python train.py --n_layer=13 --d_model=320 --n_experts=64 --experts_per_token=4 --d_expert=64 --d_shared_expert=128 --activation="swiglu" --moe_layers=[0, 1, 2, 3, 4, 5, 6, 7, 8, 9, 10, 11, 12] --router_score="sigmoid" --normalize_top_k=true --routed_scale=2.5 --balance_loss=0.000209 --balance_bias=true --shared_expert_gate=true --init_std_router=0.0163 --lr_router=0.000529 --vocab_size=8192 --norm="layernorm" --norm_eps=1e-06 --tie_embeddings=false --optimizer="adamw" --lr=0.00174 --beta1=0.9 --beta2=0.99 --batch_tokens=[16384, 32768, 65536] --seq_len=2048 --train_tokens=293500000 --steps=8340 --dataset="wikipedia_en"
Below are experts of layer 10 (counted from 0) of a mixture-of-experts language model. Rows are named router (the router's row for the expert), gate (a neuron's input weights, with its number), up (a neuron's input weights, with its number), down (a neuron's output weights, with its number) and show model dimensions 192-255. Each number is 128 + 24 x the weight over its row's rms, rounded and kept within 0 to 255. Numbers have three digits each.
After each expert's rows: "comes after" lists some tokens at least twice as common just before its tokens as in all text; "comes before" lists some tokens at least twice as common just after its tokens as in all text. This comes from a sample of Wikipedia text that the model never trained on. Tokens count by the router's weight.

# expert 2
router:136133097122123139139125124142114144112123128115147143098161112151140134106084158139128128122182071091163112146127123124096159091155150119106138126129132115106121176180111151167113166096131173
gate1:127087109132144104088130143129090130085099136108116096114098126104159148164155117084147099131184120108164105157122132108127139121121137126139150106143121110139139172182101150115129123103112127
up1:112135135120146128127175111147128121161110135150101106090139121181152118115126108157141131137097161146093105154134083167079118170120193189106154160127142126126088111100130058109107182132139139
down1:198141104116196140105170070153130096111133119105143114116122147117136133121085137126130142131172139122096121145152085114164127149130101162123126125149097117151068154109107121119159169116101141
gate2:127107107148125140101111124114143122105175101150119109117068123165103130097143130157146147135126134136164122128128133118139119110160139160133151121127106130135109159117188161158103146157132140
up2:154122113137135118113151098135181071140116108134170088148152123095165159142159134157145122167116150156169117088109143131169144138130133097133106115125181153128085064127119123082118150120121111
down2:131104113121146125121102118132146142115108095107146104133141137149090106128127143138128168150156111120142125085124152076094165134142127126095139150102168170134134151156119141117151116118133127
comes after: " ", "1", " (", "9", "–", " at"
comes before: "9", "0", "8", "7", "6", "5"

# expert 55
router:138112123120181127135116116135106099123145125106111089118143129107142161123080119165140143124125090121125090105090104123137184135145163091109114155144185116119086129138149154121187131130131108
gate1:154096089141121098118149092114110136107107102109148109137127162110167105154119103115157105129148149095178117130100093147082131123149119119120110075148123118127138198148127114100133111133115175
up1:127130104100144143112136116100124125133138131129148087112141139148144115101109119132129108168126114112145091165081122141107131124161165145123150130128142129102091108128149144116141178107117146
down1:177158114113101145115136127114104121115121121114164093117160109115140175131122175142133128190138135137123142150148102130134111164127099163129090128128104113134119105166174075083158138123124137
gate2:151159109138154181105117095109127132122148107138125124106092142083114149137138123126178153148125114144148098115127168123136120111140156126140122118122126112121107167101159168129150133133116109
up2:170149091116150145122132111119151093124145105137138116115086124084119138152142144139170118136149141127144066096121166147132162123157158096106111113125147120127100143093174139108132144125125120
down2:143127122070156149093116162126125176141093100113127145113078155106133097154161148119157093128170110092146142079122143127164137116141146126125146171126124161100116161145103128124162123135143105
comes after: "\n", " of", " for", " in", "'", " on"
comes before: " ", "2", " the", " \"", " The", " National"

# expert 14
router:112141117159138127139129099138106128104133130095093137165138153092132109099088081162122132118168096131123154119112131173143129157156166151129085178131104169109122154135141143094155102144107151
gate1:158120109122158128092158141155106124130161141143157116126100189154176099166131112110152116096174138077149142119108108090097103100132104127153144083115129124129109179153123151107095109110088129
up1:117137114134129114132141100117118139128119133122104128116108136172162109122131107156115096122118132121123124128087137156077134156124165174129155119109142151123082124137131110108124178098099148
down1:130131128095110141102168147110113116132124146112173132120120101142131158101149156127116141129128138115085113137096110127103098152166098157093100147104128111166132115129139127099121163076142128
gate2:136140096158128144153114115127121111126156129109098104101106173103125144099130099121161187107141087115139121138108121112123087118122142155134118137106118106164114137112165160136134134130107118
up2:108121139118119162121151121153156125087125113186134115140107125112130136148149155134162105158124119136159082096093136130136124166146155122082150093144153139134092115086155112097150136153084092
down2:127138073107135169123120153121114127124090112127119111161115125170135117152144153128130105128148120122136089064114125115123141134135142144147132146112140132152112172156094133115138114122138120
comes after: ".", "\n", ",", "==", " ==", "==="
comes before: "\n", " was", "The", "==", "In", " had"

# expert 4
router:167112131071172132130128162138115115077111087131134113127122132125167155110130125093088119165187137104152088132145115147117129191117142106164133197152139146084100109156105127133130123116155107
gate1:131118130121167174106135137113122126109104137111149096139099138098177129138124113125148097116169153114155104107118094149117104102148101075171135129119158116140115156152128131101128139127121137
up1:103151128134152121139122091147134091113117166120142120074124102174148096114158116108161128137090139122111117117103134145098152140176169132067117132152143133101104127131126099125143146106131160
down1:152134136114140146106152107099122116154124115088140115057119136181122129124132170149174135106120123144139149111140098148127071146121136165145078095136140135152113142122125131139120114120149132
gate2:094126119152141114115115141121140141127152107130145118116132149136151132134142128183161189140107073145129106124103131101103038138104130121138117100120121117117110127153157164151106111133121073
up2:106104114129157135101163111161115110137131121138100099141085129084164121118163124126148102153119133134129086088101183141135145131168140140099134109159154138143102125138144090165114150135143165
down2:096151106144109153127111127141101160085132136127124108122111138103146095144135148134119134112164132117140144126125157143132122125142103132154167152100096126103102150157087130114137144141146131
comes after: "1", "2", "3", "6", "7", "–"
comes before: ",", " |", " (", ";", ")", " and"

# expert 63
router:162146100145139118131092102138144143135157110085144093108147117130133117107122090126105142136164124131126142124176129131142126106127129115142131175144161148132107146166132114120116130150123134
gate1:140116138157131158087148127145128108117113144137129065110103139144139102134082122134178125153134167128165105147091103103082088095142123144101131092151132092128149166151121144140125151136106135
up1:091183137111134138117142144117133133131129113138122126112142107128144114112175110140167132148092138103109074138110107136083108170131171175111139160129124110111102118100149115117130162126134114
down1:121120138112142139084152106126126148124096145113138128130136160105134126121116143141135131154104147119076127139190135117153072144121077120131121134163123140166108125133104144148098140114155115
gate2:084129130144170154125125106126143133098103114122125124133120169116138125140158119130166166112092099162139114139138123092123101137135135149158133138134135100145117161124173139115104135161095141
up2:108102117114146144110150103101149102093128131172157095120096117071151135141140122138162110147085144130136083116126141099113140105157127120099143128136164132148127100134165116115135166110134131
down2:150118121120133133107128174152123123104100130103133093125100129140119122162165151133132162106145139097131124107114162110130148153151111129129120094118200113105149120167105139141145109116151110
comes after: ",", " in", "2", " was", " is", " In"
comes before: " ", "1", "2", "9", " but", " which"

# expert 0
router:112122104139188094100135126106128104147102135109088107153093094138168126148119120152094179124165102108147077148124136160111120109170152139169144132119131131147120156147114166096112191147141157
gate1:122141130123128165110117145135134125127108114135156100122103122136160128149141106107149113112153179107118103152104096127124093145126096132149128108147133141159109151110109136142111094132119130
up1:099145159131154161157144140113144149148073110105125139127128101160133098140146113100151124138129147109070090129102119169132091118154155163113146143131144138126099127092116136151142132107125113
down1:136130089107151131128133127153117109111088181101129125084113140134163131133138117167157138095167141121094111167117164139118112152119073140144093156146119147170105115116133102150128148125122115
gate2:111105144138139147131097121151132114123142101153084121153131158093111126118126118123152169123137132166128137147129145079133140112119141153161138131109109104121112169064143145097117156152145144
up2:135124141136127154089110116142154067132163097157146120145100127122142140135182133116163146105104164168171098118127132114135141137147129129140151099121136104137120089079167155103105161137138147
down2:148110108142130176088098140140131132124113118120140100156115142130143077151140144154124166146156129083167131109133150105124159112141126119149152140126139134129101118132085119157178141108115109
comes after: "\n", "==", ".", " He", " he", " his"
comes before: " ", "9", "==", " was", " career", " his"

# expert 9
router:142126128104153112114136082119113141080134129129145111131109142138154140131096104145151105135176085138167099110080086121137145151130115104125125119115152149138100159147175128117120148148109087
gate1:119093134134112117093100117149099136108138116119127103118119135118161100157096104113151125122159143090129128104101095123116129113138087094126136091116128092116148166147140129087146099128120151
up1:123138141108147129121108140116151153135100135120138107093098129173122111115128100170115125117109146089113144126102118183086120130135160184102114153144138125114078121107152125100139173121119141
down1:131140130105147171092139135125118122115104096076169067081137105168158144103139151150137115130164139123109110125157100155133127147123093133119063129150129145143114097141191149148155157110131080
gate2:143120095143148167110131127156135121094126088124126094118104155088130121106163099123185191133118117152145140115090147100141120108151141145178105142163126104108115146126165127155128142128130126
up2:185103119107121172114137127151148099077147109126138123131115154108143132117137110159163135134130115124147123064075132126153153146153128132121127136155139109101107131125173089102113130104172101
down2:162140112088157134122112105134127148146118085103138124116086133123123080147161179119147114122174099113163138079135112161153158170150111113096143129113110163121121150147108103119169156107089070
comes after: "\n", ".", "==", " a", " ==", "==="
comes before: "\n", "-", "==", "The", "In", " of"

# expert 60
router:143116085103153132104127139145096129062132149153134137120114153122183132083134119149121119145200120094131125134145084098165137158145118112171120135136109132134092172152127151127106125122115098
gate1:182114124119142135110132150114114139104124136129115096119079124128178136137111156118140092114173105074110121118108136134090148130150110138158141083114124111162113169131105218122088128123108166
up1:169146123111145130115141132112140115090100181109138116110089118132119136147143115169162112139096141132087094141068113185123143165147165147135166162130120110118111113094125111146116161116108106
down1:146135144122133117067109127159121127136115126082140084090110096136129150099173167123120184125115098147122156137174107111115132177149071133111077134153134089153097154120155128125134161114108107
gate2:083137127174131151113118096130132106089137123130159107126057142110151121116115161129180161153098118152129150106121116095140089094139113174185176135117125112126127103104120133127150115151115143
up2:104145108137129158140128087131170071089122124115142136124082135094154141143150122138166122118086140140134109070098157119169159140170131156136147114118135135128111079120173121083145124120155153
down2:133130112116175164122070123152107183102102111103117113181134145148146137168166122147121071152128111097212174093103170117147133160157120113094147153090130114159126142143098112080168101099111132
comes after: "0", "3", "5", "6", "4", ")"
comes before: " ", " |", " (", " —", ")", "–"

# expert 57
router:104075127129175111117175189150132116093154150095178090113124133137145152145097148149113131143145090159117127136108144132121128158129130124132128181140151139112110103126127111134124123130100135
gate1:098131133166155188125135125143136153079115117123138149141124155120152104178140099132138093104144121088164078101119113116106137105136106141143120103131166152133139182141137142098151119115120100
up1:134147154104110103142162117136153153143109110132122090075109092187098098102140103132115106142136153131097122123125154142113104138146147194131169114172111157128092102124101123117130140159115142
down1:155140133092186097110128093134098149137127097123149137132157095134142153115088149134120159116113085164110109107141100162109139164117098167135090117129142138144092104119192147135106147110103085
gate2:123138123169140164125145121103092114108148128128134099103120141089147144116109133140134151104080126155132114151155147106123129122132139141144136139089105125149126142096154131155130118144125122
up2:123147096104153121082163118125132089143145120133119099117115115102136151144111113097138077088087141142164097130106138149174163154201157126123129131140136156167116058130181111101105108138155122
down2:129120111106122140101119149136125162115108120107100096138152155126127111126132176121114158125112117129148098128103157105128151130144126130106106086143144162127122144143100127101146125120107164
comes after: " ", " |", ";", ":", "|", "4"
comes before: "0", " |", "2", "1", "-", "–"

# expert 62
router:101155133111116097130093124127114128095152135177135140147140141116172095126102118125101122132157111172135128122132137137139163184137158117186152179102152127133116150130121164108076171112124155
gate1:153111127130118140135131130130134100084137124090130081131104111138156102144123116114162098124150149099153093169117102132138121133167091117142160117136118102116123164148117151112085123138089146
up1:137134132119138137131128128089141093116096151119114124089131084156132109111114102140150077144119160098105115147111100182137130173158155167127137149154155131117080109112124111132113197125115157
down1:149128128108128147096138097158123127155118176126129110085130164162131161064093145135152129175135107113118145137178100138138117143130085160142112107135152142164117124120171115110121132110114136
gate2:127137115117139167141154110118097157094120149137091102109118170125135155112132105130133179117108083112131126114137125104121095129082175150157162110117140133147107123138152155123120131166103127
up2:133141117076115152127127087144135083067111151137114096117120155080130154127152143131175104133091123147137123114138159109120127133134138139143137118124141132159101100102162120087097133155083152
down2:104134128106149157125127104115132133107115152117128131160099163110115123126144114135138098143150145105134101094126125137162142150140129118132136102139135135156110193144136130133130124105146162
comes after: " ", " |", " (", " $", " \"", " re"
comes before: "3", "4", "0", "2", "5", "ed"

# expert 58
router:161145120124148146080115094157096107098126121159143112113118131114142112140089101126136141117140096123130122106163145120093179139120126114164182148128135118108117152103165178121110146137109153
gate0:112106148171122077141142146128121108124156098107150112106100117133153149154137111115111143134177072154116092137093146162154108144115132153136146113113146137125132113119113140136104107166110065
up0:158086129121135087120121123135098107144124147124124161100079119166137192114116120105067111134091100126124156114140131138103162158150139149100129113143088117157138141162143103130100095131127147
down0:164137138131142103121191164141132118152157146167129108112126160139167118134111122125120147107092166138099164132150111100145137155099108101128105120152118085119100117070135116151133149112121103
gate1:175120142137152137107148139116103103142133119144134098117093156124150127147104129117141127122150180087154111163092101154124128162156139128193145084139141117126111149136118173094134102102094133
up1:151141160108135103142152149122122114152116117118115137100105144163158124104150116168153121138106125118117079119110122154103117175154149163135144129114115138119075130102126126096108135116130125
down1:145105141097125145109153099132102122099120114094114106125140119149114148112128131126160137101139114149109101162141133136151111174118096148128122107132105148150142131118154103121140124090114103
comes after: " the", " The", "The", " with", " that", " first"
comes before: " of", " was", " is", " he", " been", " that"

# expert 31
router:162152048101164119140120098129090142097146123115103126117121105112150105112120147128114164115184156147115138143117139118095135169121154144159118151140122130124071122135136164143104118079068149
gate1:134117102117128145098175122142127116116122109070160105114114140111134145150126131133132120095132153145130106112131097119090152136122109117180123154113104101138124188169137144142132105125143156
up1:124145099100152139125169121125130129096109155072135145066110127135107132119140114130128069136105126133104092146117118156079131150152147155138150161105119125112091139136145117155130148100144177
down1:133118122114152168096145114106104152105117148091160117084120111137114149137128145114162146142150160113107155132122128129133105160129084127107094136138100104153114146120152127119168121095138143
gate2:117141119132161104121145101128149150163139093139115088142090111118098105115148111125168191125104085173152122124123107088093141103129134151153127149122101079142124155096131201149139132172163118
up2:126164119088161133100151087147130122134138080196119081156092103122140125143123145158180124154127135130153086103059119105085159149158136128101145095125170127132112111106168172110120140121141149
down2:154111156095104136094132123135155112141094173139126138139120161125150063143136118113135149147151120097112121121111159128109127164168107098139119147105139139092097134171137134125148151111121099
comes after: " |", ".", ")", "---|---|---|---|", "4", ")."
comes before: "\n", "|", "-", " The", " \"", " He"

# expert 18
router:173094111115107147155171097148099121104132138124127136081117083167129129095071112122113137101148141138081141114161150169135163122138107118148128155142145139072091151186107129165145100123123139
gate1:120092131155146135082114120144115139099131118141129101110106160171192100152111071116165132113181146130125136117129088091120138127154106109138131082132135125150163161127156127144141113113117159
up1:116136139117130113108139115135141134108117147127111123088116137170143082118137100152161141155139147104086133122139127153107131177151153142136106119101102142092087114121149116150101162104137170
down1:141125116138167149138157089112118157123142141109141113104154108162122143081129152137135136113134159127130130142153120145130119131106054134125105097144152125151097143111143125119111162105145149
gate2:100146144142129128117140128122134164133144114125121091118145164119127138083125115165191183128105130130166098153134126116131118106123129147144121128127148110108099113094148161133160133146061124
up2:139161135106132132106178110134131104143142106186174108139119136093162177148150111132183112154124176121148102109129130147120184147145145117115115116149161140127104111123156088091130148126101144
down2:100133119099151160100068147137110126126086116093105087160077118154106096134115145159149145122104150119151139117160121163136129152151138111087135110102129129140143131125164121132180136120092152
comes after: "0", "2", "|", "===", "==", " was"
comes before: " |", "|", ":", "=", "===", "=="

# expert 35
router:155157118142163134105157152177110146143107165113125107134118113116163155122145132165125133148147125145139131125148145148141164170117127118134177156139117180077080167143082128166161134150127122
gate1:157135126130141128076128133147126100116126089119135099098111131121174092167103117095144093130163117111126127147107102107094132125171090099157140083143110112138137161153118130136135114106139165
up1:127146127120111105152149121127108128126130123116140120083095170112126088153127111113155097116107112109076124135098108147117112156175153146092140142141105136111122094111151119135127167122126122
down1:179145147138113104135149129122061131148126119100146108102127115125127151120119161124138100132132136125104127105141131120138119125141109088118096097142122120167121125129190117093139146124098115
gate2:096148134140148120110142118155096112126138121182114063118147149149117135121136113135166168143113115175151132113135123117137115134139128136123096124145148123125102127089142137121142129134076114
up2:138133154123131152121158091166104095113124140170094119133126108114130131144142126084158143135094140116153107091096127157138158157156147147111128101135162127141116098103148114100145130108129122
down2:121125119109150151085140144122139158141088106096126108122143141135167101131159133140124131126145148086112092127146171112172126130156119138131142122126130158138105158135085147128172118127106133
comes after: "\n", "s", "ed", "==", " one", " part"
comes before: " the", " a", " The", " it", " he", " his"

# expert 49
router:105110133100170151109099088135169130127099108123109146111109107083125113119125115123085157130158152138118127129115124080103145109166125116146147144100106167091125163181110151112134138107147137
gate1:140138129167124145126114091112111124105132112120146091144117121097138121154127125102131091121157147097119103134096073118115159117155096101142108097128168118118139184170136126105108111110106146
up1:126151158122172125118139086125125155131125144117129093096108138116110106096140101117153081137114134102106121117087126135095134120150159161115119145130143155110100122146130110121106161104122156
down1:126122124108138162086145071129130109129112164099157128041088130127101135132148165113144132133111090117108148157114157170150101147159093147127083143137125101169134135118138133118109133141101132
gate2:121110072125162138108097141108119143103106109132127099086104148113139107095123110155183162152103081133130114106136113111120104134123153137129131147140142135156119170104149165120170142158141116
up2:130094086130157136106142118146139125099143096156106104107113108127140118097149117123176091146098130112151102112103155144103165161160121124122121116149167132151127130122126087095128155150160129
down2:141115114133162140126098136096139141147091121120120125156130140124123106132157132158140110138133119083120124107161171114136150143177131117107156147128109136129111177152098094144165110093120148
comes after: "\n", "==", " he", " He", " that", " it"
comes before: " ", " was", " also", " re", " be", "=="

# expert 54
router:126130173124143128108148101117164131131091115145095114137128123103161127116099088146118122108136101160119178123096100164062139139106113137133112150095148183120111168127111145124115213128101144
gate1:137139157167107143139161164148153109114073137147129096110160145141186126138105130156125107105149132106116145116097085131094134109110108110161100134120183125118132197129106133120106094127110132
up1:103146171172137102138172151145143133163103131138112099108160118162128094124105156146130118104125139124109111114117076141130094132096166122137138130134158149111095130114121110115113170123120105
down1:161087115107155093139162115150147119128131132122135091084158127127097144104101170105144112129157129087132122134144107140170077143127120101159123138138142126151110142122148119112106124120132150
gate2:130141144127123114119116131115113136096139099124147100132128160132126122126155104143163176175122121157124132133125158095120106093129118109152129150100114118161103141110165154148113165143111115
up2:136130154115126145120135129117150116095140137148128082149102147099131141162141111159155113130100180123172109097116179128145153145148110095083119105113152151152114119113156102125123146115128121
down2:141135102131115128115117120111165169106124103129128133130146165157119105176147151124152131121134101101168118111140151124121131155123119127129114134107157131148119160165123109116147088122133096
comes after: "9", "0", "1", " ", "8", "–"
comes before: "0", "4", "5", "1", "3", "6"

# expert 59
router:120129124101181161173125149116177106113144134117125100136133123095118150091121161129109132127135147154122107149122126141102135101109120109114125113115184143154080131145144133122121172115155127
gate1:141113117131116152130115146120139100118152101150149109133097140104147119163140103121146079123171164111147102149104108113097139121127096143161129066160133109145113165170145150089094125112107157
up1:129157106110141151137119124116167118112122155121141111116133094148126123102132090090140153136089115123107099147078116149143132163135142141128147140147110123128081106130149096111145155105098136
down1:146120155113095161088114130154097122104112153159153106133135108134152143113132106145138125104163114133134149108156129149148107167119089126108096145125125125109105143142152122095153128067105112
gate2:144137102146146146113201124115093132114157096150145091111118132122154138132141130146138165174121071117165094108126124105147103157132165139145156096121117101146116158108145166152166136160100128
up2:154155085111155134137160101124113071101161114144136098139102099116164145134153121095151107137110125136182099109111127150144139148155145110106131098138131122136130118128162105106139121142142135
down2:139133144106154145117143144101112122092115101112177093144119137122127106161125144127144117142153103079159132092089148167140143172142157114150104128140124127115114147125114125126145112120156104
comes after: "0", "–", "8", "6", "5", "9"
comes before: "0", ")", " |", ":", "–", "°"

# expert 40
router:129118084126185149146148117102102146123114127080082099130144107098166118124109141136110119135176150135127104175165103158104157141125150101114158130134117150137104131149115146132146169117134145
gate1:141128115126144155118141125138135106111110123133138095137111131127165109171133134093129127105148152113137104158094100151095134136147119147155158113137143112148119166117087163143123126117098141
up1:115119145111149122110141112109134127099104118152120141108129135186136109142147099128135113141108113109108072144097129174081119133157162182153177142124152123126091087115133132126109148092116156
down1:132111114113154138120120084134101134090107119104182129089130085138164147089116108153121163126124146122144127155169108166107104163133131168137114152139096111134106129161139120143152117083107123
gate2:091120111157158135092107131110152131107164105145104079152112125134131135080131127129147180130113094163135138149068150078131103129126158180179126128139119122106088139108168154122104116156116095
up2:133136086118140126115085120139141085095145087121144103152111120115133149136134116130184152093094127145170119106101139138087127132170123126113108106160140135113101109110149110103114158161151131
down2:119116120118135137134092105165117126094095109117121119138112143122109106151116149114142123136161097106146132125102148093107130133166145130137122129126118146124133160162109129101157141108123151
comes after: "2", ")", "1", "0", " (", " was"
comes before: "-", "9", "8", "1", "2", "7"

# expert 20
router:131162107120113124102146144129145105084120106156146136142129146116109114139129115144105123150165123155149105156098119143139150156141143151152138170147131175126126122162156147133109115112117147
gate1:145145111124134127114133133122095110106116098111119088132083132127151105140103096123127109129127152074152128128107084124137120155133098125169126113114144140135111170178120148122104121142101159
up1:120155146118150100155148115131159114113098120100119147059126124136176119113103114147124121114113137072088156115083121134110116148135170162135132179112150120141103121106135137128121174094123134
down1:155077108156134115099141086122151102120137134148110116132118117107161144082121156114147129108142103126078113169125122115144093139122101146100093140130132134147116122117149153130146114101149129
gate2:130102165133150116084161116105136105102120095100118070126117171172165107101127104109167194144129100151129101107111123087117096120137117135159107150119160113147115168118160172139084145101164136
up2:151155159116147126086116064124116088157123109141144112164118113088132174133143127114155139133077138165152081103152151137162119128162139124096143101142159155116097073109134104122115135153115160
down2:111136106100133134119132157130118161128136126133137120178109144142139120140121110169126123138180124099138102126106135146133142168174111121089148131129126118127106168214086129114090094108133125
comes after: " |", " and", ";", " to", " $", "ly"
comes before: "1", "0", "3", "5", "8", "7"